Below are experts of layer 3 (counted from 0) of a mixture-of-experts language model. Rows are named router (the router's row for the expert), up (a neuron's input weights, with its number) and show model dimensions 128-255. Each number is 500 + 25 x the weight over its row's rms, rounded and kept within 0 to 999. Numbers have three digits each.
Before each expert's rows: a language model's description of what the expert responds to; "gets" lists some tokens that make up at least twice as much of what it gets as of all text. This comes from a sample of Wikipedia text that the model never trained on. Tokens count by the router's weight.

# expert 11
Description: Measurement units and numbers inside table cells and parentheses, such as cm, ft, lb, mm, km², with closing brackets.
gets: " |", " r", " 0", " (1", " c", " /"
router:480531457490520498539521445518503493516479482481463470514540485490528479542511476515520454517511508454485471484543515516512482479504501465499448509491507490489502508481508501503511457513488515482482506484557507496585503476506475479492475514508548522520469466525500495510487505530461531493495465490521506527490484509549477450505506470485456490495514500530522500475499493477503488524483
up0:522517500496486525501510499540467509499469467479481474527503501508496533523481482522494469523521487528543503532496468435529495438480475516448476488507515520491500508451495522527505476525479467522529438479483486488496484438451508477491474521503551469491516493512467496536474471550506567552503510497492505499522471455492503481481488499508508470505454523518522474508484513509495484481492
up1:521482525461456473491515507459509474498494505470484493494522526514478489547432512511521539531469485523485487456540517511480514487498493498514511526510536501534523460491515512453514475501470492480449491467489535506508486510557521495505529536548482501480522494456495475516479521482473464525524494499520481494492477502502520523519515491532514474489482519512468531515477527485514478492524
up2:539527470552494461533489510489486503530476497500485430502521474514515458519508535521505503518491498461533511499511493531477495515502488491480494503552483508479561460477497484466504431518512505508437490488495534518557483487512537500535485520523485498521486510543494533512525500507509453523514481499472524524517506499478481440534516514540511475504536502504484509508465492509484503489528
up3:479505509503505556497488504536486515527502424502492520499505528457513528486508484522504466478497477508538495484473442513496490525509494495469503515521497496535506476480510558478495522477502509496497505510499491482524528514522473483501478483465512525537484482502499524520504498488478522519514532543476471531489460460516491502477447473417510498489524516507542541536492521478507540494462
up4:521461493517501497486488475505509476460510478481464529509488484559533472544471478557487500504528498476491515484488494521461520512514478485526480474497491540478517511481508517516508484512478509488518474513542529484517499509455505506511500499497487497530526469496493520463455505489485470515512489515500525505535513465506519526484517480486462544516467526524514496481533486513531465498434
up5:465529472488520520498476498518463501506476509474515502510563510502497472501497521457482505502474456509518526498548544508472488525519468499526483496504520504486480522487508511478501478490529428448492496450534476497514482522531533473522489457547535503557478473502555474480497517479490490515532488511504477502481460535562499489482503462470516511490531516492492494511532520515471520518521
up6:458468499569472524497523506506471489454469492485503494537482471533532538472515494514489474535446493513488453519507495497509472509494521484471440456524527542508530495477523486489507480492484448477499485493539509473516508497487465469522455500466521508520522481559485500492477464541466533503515517460487498497488510518498487508472461530489501450462516478488495513523531528490511461460520
up7:480494483518500512532480460496512497480507476461516526534505522509526519536436487488487464460539494480473462493462519522488451498531511504481528493487481469538479490515481512465512482551531524516528507502507528500511491478465473511489497509487488518496541499521470488472501519477489549457500503467525500490504522517503503487475502492524492483462473511474470517472513488500492512500504
up8:488483482537505544510508493529531491514440496463528522505455500463515456472508521526515518505530508476469477569556465530488530518480492483466474470526551511523511488495555472470524527529481494482504451508531524495548501466512509527489515507483517522481473500471501496470485516510504479566500457467481541558496521499498514460452538519488522480504505484503514469461478496508492506533490
up9:496475508501479505512511519510528505515463462510476517513523493540512503516528537499499454477482526514519530488527501512452509487514523494443480494464512545508496481469530487515507495490515516465516484500494449504500454532523485499518492523502460511476482478476469508551472516533511506530524505501510519490518527493504510517482517482512476480489500509497498511472460432456479493481467
up10:468522489494483521583505529537517518553477476493519476463499491533477452477506506481494546521480478497476449510503512465534486520489480446459492500512559535505510531499467478517489455533451555482456509477500525502494514486511502538463502484467495501527496486489468515498503456536450531511499501558519505466526537516492506506487508493474486450507494520496499468541487484501495461500502
up11:506503526515502502499487492469486480467506489469492523509510486517513471502515488499549523568527517475498491505527512467486483546504421466467477498475490567512495535506490505474484509514446510527488541537474522502521518478485494461468508493478520476483506475473512507515522465521433490524525488517557523521512520525502484501481502474511461482532513536535502545495488468498527483498485
up12:505505469525530525489496490480527531502477535508507468437496481541526484497505471490530502510551528509478512525511517519492471491513515467476489515488519496482493484494513497476496482498495500520477472515507499522497539518522501475492515516495502510483433506471499550519471493494493494451498519489483504511530465444477468485503474463514500435515522504501492506497508470489502489514528
up13:488452529512499525532508488498490498503534503531473512450494514463517543536511503550508467476484460472494505469487474533479482511480476477478489554529503476475522475432505510539480472536511477529527522509515479536523536505483510510508514560501510544537473494520504523513473519532453525498533441572457532545502526523520456503460450467440491529472472520460524496477520505482507539486466
up14:532481462474463513527503496553538528481484485532510492483514441528487511508499478503560486496522487512510502543554535535506460456441481499485486440517509506544507522545491497504471519514515539434483468496509525498495492495480461515463453503483512477509536476534486511489482494469491494495455512503544514522469516522528545463503514512498500512552529489482505535484502516511495505499502
up15:480493499466520514515474467485503513501447493536484477488509521518509516525507457496540488505475477506500474472514535489555469453523476453516480477498550466532489514456493480509542502539473556453500538513486494512485478485512450525500493462473536487507524482548499532499478491447467516453487479477545502477514461480514516473511504478498522485537483543532543511442506520492493502496520
up16:543486526479479492492516504483496462520493501494501453490505446567530486514484476505504468499487501502453465474506541498527485482482501474547466508504508472478506481495478508472461483524466537478499534471509504508512504530508480449544477503574523461487545476534521502501533497474510509488489503471491459516504533484510459492547509499530513519459472488483489516484512502500458524542502
up17:519474505495519460489502549519473480471504524474484539509518473475493483489450505525531539523497515498475493504494515531484471496530521466533488484495532490516559526489539484514511484543512530499500517526527525519533547530506479524451485519502502505529468500499522515511462529515513520479453495572494516495489470482531483492498476508511493511532483522473542482480479518480572454530496
up18:462479513483511489531534486475479517498521523534442473525511496486489482464496534514546493491472475500469495462495503530484476504522503459521525529476490538507438555436519534548523469506507521465500522463474515507505492487535462496495492506469536500491482492532536471515486487502466555502481495470501469478509510524544488488482537482461507467515502489527495476503510472492509502509491
up19:516513496515518482475483489499511510497491492523529452517490520480532473504458507571464493496511531487490532488472544497530500502476521493521492499503524528487502507525517536524544525503461538514483452532517495509534457494495490474523504493513518513500487471496496533522526517548514531502504509466513532517465496483507490458547509518482487522499506446516504473517476484493553501507522
up20:490547516502496476492467496535496436553537546555511481507489512468494526503472519515552517476464505495503502525488472485525519514486555488504466482520528481502518455522524462507467491544528520515488496513506497514506508485573506503494479474516533502477480498481503490485509484492520499529464474525509479511469528503487517447514498526512486536493514482516500511542485453525503492520519
up21:489479490577499534506501434535540530508518492544485514505537474522556475502467534514494515491477509502513461501559467521535506526489516479496492505473521512512515500483531527496535504502501517497498516526483495490505534488532483520497508483493531511505457448512482531496439476480526511516487488524481469506513500542531444515522528479498501477462529513512468471502518504509518474506506
up22:495520552476538486502518489504475504493515499510428484480490519480509526521451515478546464465478522483499513538499511460503500487475491507481475551522484503489495477523483518459489503491488482525511505515512490482515522459491500513532503518453473540480509521503519546450509525544470467470507441531489518535485514502522473471517520518486528475512492507461498536515456502485519513504459
up23:492478496529522495482511514534462518519471536511509488510513514427506497451507499496510443523492507490478484522491478521475457520520486487490514482486490550514503496485522520530524502477475474506489506440523572528497471507494512468449507496508475503532516480489524489513486502488475524532534471528499535498477462482539452508501496501498482464547468499482450506493521517527513478537513
up24:528516472481513470507528471492555511528492488471450477482517490515504490473502571512510517504496480508490466508476489552515513479515511466469465462459525529529489504425478478483487485518502508495469526495478538474515446503478454491530498474489527463502484499527510473519491506484515475525494447483471481491496503484503515471519464482513521454505485500503505507542536514497472530492475
up25:448550494511461478489508495502458450471515488492509509462517515483517484477484522478501497488515470498515536549502506497503477522493529467515487486454495528524503480466511493496467490484483496561496513505496525548507458509546510511470518507533480531531457435504526500483478502476475496537514470514485527473492519557496492481485520485524495524481496517522477487473520431535539486450540
up26:501521527493500498539482497523487503534504478525514524481493501492476523485475507518487451544520499530499533468548483532506565533522441550488486492478481549527508470514519526468487492499513504503471495515525569510548494484493436475524533513477539478524521484481528466479466525520508506550535498482517494495512528520495532475489449541442469499486512495482501541478456468484490507514484
up27:492505488469478489504485456494503522543474484489508530487509498447526439489492500502497488517490484494525506508482523467480483506529512481545517487513493469530511524461496523516520499504492473479535505525511497503514524525494490499515529486527489551496476494455497503468494511495485497499532512499501551487478479493570510480507487460473506513505523533500509513489468543521519494480497
up28:507491470470512515476510483456472477518524501516489471455507517521522505506518487511488453474525466469531524506528511497492518528493500499509489463530492524502502459482518469494489526513492486530512496477542461447548487459498531531493496516530581500508468516468470497475503504476516501488476471456466485548528511498500543457489502532518477510486476527513490482508450460467512499497528
up29:512475506462499513580518475509520511506484482499463403520499504507491492526500520516520488457492511532462494479491504484515513531497521506490520507529506480466520464436531471507485492522510529465530525505493468487541541516539493456492464505525475478511472488487508536509487512496434524494500462489494481473464485459486475474472512497494502501507499523493460474508484466547529497514528
up30:512529463505521525481480492531519510509468536526509462519511513533500481469481480535501512515492515493483519488546521547486460469497494470525488550492490505493506480481488516548517498523509503461505476476546494493489496462488479502533462512525505512565502507503470462518502467475521493464499530489504506530532508522496458474553480489451522477475471502516556483516533525488503477477506
up31:507525493479469504479468505556513497544491484486513537525511520515503504516449446497509535510514505484459529538500513541532540494504519484489521504537450497464505485540466512467483506516472512503520513532515500495524518504519508468480509503471502508478505548457498493492527522496451515484517528477504506528495466546508508456493502467488512552546458500514508521565484482469494505474501
up32:490489470541508474469474518472560533502525554488527505487549468505482500483511502497493516486490476488472515542494520503509529526541539463537527567486536509454513498532487494480520449512467524472463509517483464467570507516508505512534521478531485544507495506487549507519467459488476489483510498478491512491556462516498490515518513490505465501510488491506534513477509534464485492493505
up33:517479469482528511505538436512537515469522488515495463488501469498481490476483531453511465498481517469507491531512522512497461539512510536473494504497486501530532502499475461496472522488468512477505514460508522492496461504531440508492472472485442523461507502537497530512501484512534498480487487486502519495469492534478516486499519460495473501510489451545481505510515507473509484525512
up34:496574503534492516500566489501483462522519470483491429523494464504467507496500504505512498507515489500518458533484515549517517494500504488491533491499528528475460490473440495568487517535540528486515501499467477493526543483520514500507515511562477488515515514548498458499499509492515542503450515499498503500484529552486476474534492522470504529504521513513491503504480551457491502500504
up35:563455493448506526489479487515507512510545526538468522514512519450453544498455537509489497511541501473548500486515480488510461530462515484457507496492480497458480480464484511504498493479511506513510507504497526504538482477494489520471539516468546540470484482518441516516486528484531470519503501514479514509491499491505482527527515497512506491494510447541498492513518458477493490500453
up36:511501469469540485501505459543512520541477518521459483552500489524503513493485527477514434527449526499481527469506501493471533540543526541467469521502583478509485483479499502482480505480492567475511479496519516518529507505457490523484491486521532521522517493502490482527470458481493479462516519493488528481502496502513521501481475459494525489504503491499481498479454477517470485522495
up37:501557526504510499495535500523510501517511454509527475498501469523486485475453501521496503485535463472536476523508484512546475520486480541557485462504524530467522488432529463518488490509482517500498462503477477473535523497482493463481488524484511498504454530539537463538489526483514507523439508511538490473506452450496504474505502514472517494507509481477495525451464479507505532527523
up38:541474505505508519517478497468518505496485467470476498463546519503541521512498518516535474465521465506482511509483489463495467473535426481490477509497484524506479487474466478490458489524506486493449521512520506542505509503532495501539512562507521524515543486521490477555481502487509512469501496530497475535513508486482494494563484477470512451512518516526537515489446519485479483483466
up39:505461510511524477517482487474488444523500505488453510468603488487498450449531474482507552515503506484489504480479514499514480530486517477452496456463470496518484524511493471437518508536515479488478456488510490513506481513487501487471490507557470503504476518494481556517535465495514476474470492496537532511508516534512548498528516517513483508498509543470507453502508534488487498497462
up40:522517526503512520500530525514500465493461495490515460497500480510561504511470467497503491499497579507477504487532539501482522513500542486476466484455480455519526464536527501529504500511519495501508513476509486506501477465498540470482501509505488489510486520482530493490505501499495491518505479461510546518511457538503513469462458461514483539482503516450497514554456485545535517491505
up41:505469488459472510493501513515523471533464477473488454514487467542502525521481501484488472465526531460499508485528480466492514470508501527487476502492526468518513502487481535500469516484516508516486486498537488518526485525478479465500515509490513479506505480498493504518521471531498468507483497470508509522528500515515483500517496489507465538556471501513514484483462522508492504529519
up42:483459451471510509486518482530461465509485488527514481506475544480469529532470552525470473487468445462519461524479502486503515526481501496512503554481509464517507511493494478529503502449480525530463507493479478557494518461479462516508473520505489490517511520508538506516499526500524469534456521482486443528520482524500545469512482498503462494515506484493504499495474510513471501534491
up43:479536472504505472496527504530508557533502500487473478466475493534484473469485534518451525503459486498508453473532501502515481465490521487453524535529542491465485500508509486482492442517493523441476543474504497491496533496506495548494452537491503526521502489491533496512462474488486530516513531510492444504464514497530466516479467502512501461477496535478467510463487521473519476513509
up44:499549523470509517470492498515507447486529498458457507481509528470497508520487525486507493472483483481496471496490485512506459487518466501531476474479471448509495472501463495548496499514509471540507507468500508490508548512521470492558524503546482517504481483451510489522459522504504514500536466508505536484486515478519533516486495528520504514532483575540502498512468478505517507493513
up45:513494478549499535565479491488501503509453490488501459478485496506524496475483490511509542470490496454489553509452496494475478511477520487513508534480535469502522512454514457506490455498543443460549512535485498509524527531498533517483475501499510521481471520477534528496499508522516469505474498497512527489506511471486543476487532475528524493501485497522535489446448531515555488489480
up46:517469484509480450510537502479518482478499534458478505534533486466516500454504506489479484488482542471535511538509501495526505524483500485496528479523524458470547516468500495504486425521486512532485519463555490507538475486513482466499489507518472533517489515570489517505484543534473478512500492519530504495540522434486490507496532479496460478465561498531481460543466503567516509507503
up47:544493478490475478493498468500486498456483479443466553480459518475517522515529488520476503527513510518509472475518514574473531503479483470483463532533528528489496473492470518509505468507490492468502504460530495495498508511520534489487465494485506524497506543510467476482522504494531482514539488492497536552461527469499484520500501479499490481496499438496504476446532490450490527511469
up48:449516493441493524521464485532479504488511501481499507532521455495497492490519524488551480522486536510483450511523525483515512440482496451484541499503528494480528521513485492487512501482479530476472533478479524501495507499550505499445488476563474493491459475509529517454442489465483504525520496475495504487480577482501495484482512518492552464498514485509486512515486479560508496534515
up49:459522513464465514507495464508461493469464499556469466467490498502477511511514453497543460503459495530467459459488494479494476495521498480506500531482478502515534508486512480513505466516516529526528512509512568480518534491530492463527468478483551499511510466505491528495483506515488545527502507466488485519484510496514427509495559513518537498487479481508511530451507532497512538465508
up50:449490500531489476510572510554518530492468477529474514483547507499542523509507552521505475531470557489521486462520503488466531483472506473467462477515509503499476487559540496479511482500492498502475440468454495485520535512517515495514506517483474480492522501491468535485480506531477532464524501467483513558493490515474500524499511466468474558496488485500496483518489473530509474507506
up51:506495480528521487478492468511514532512531524482466457499481502530491503521494508463496479488559490499456462465509462518529530429456505480472457498505473469489507474530458495504518501470490490504554507513530510496504520513505522516456545518496485503564533494516509473456542494470497499497549482524490522530463507532525491434513511460517510471494483532475516474512518516514522469479515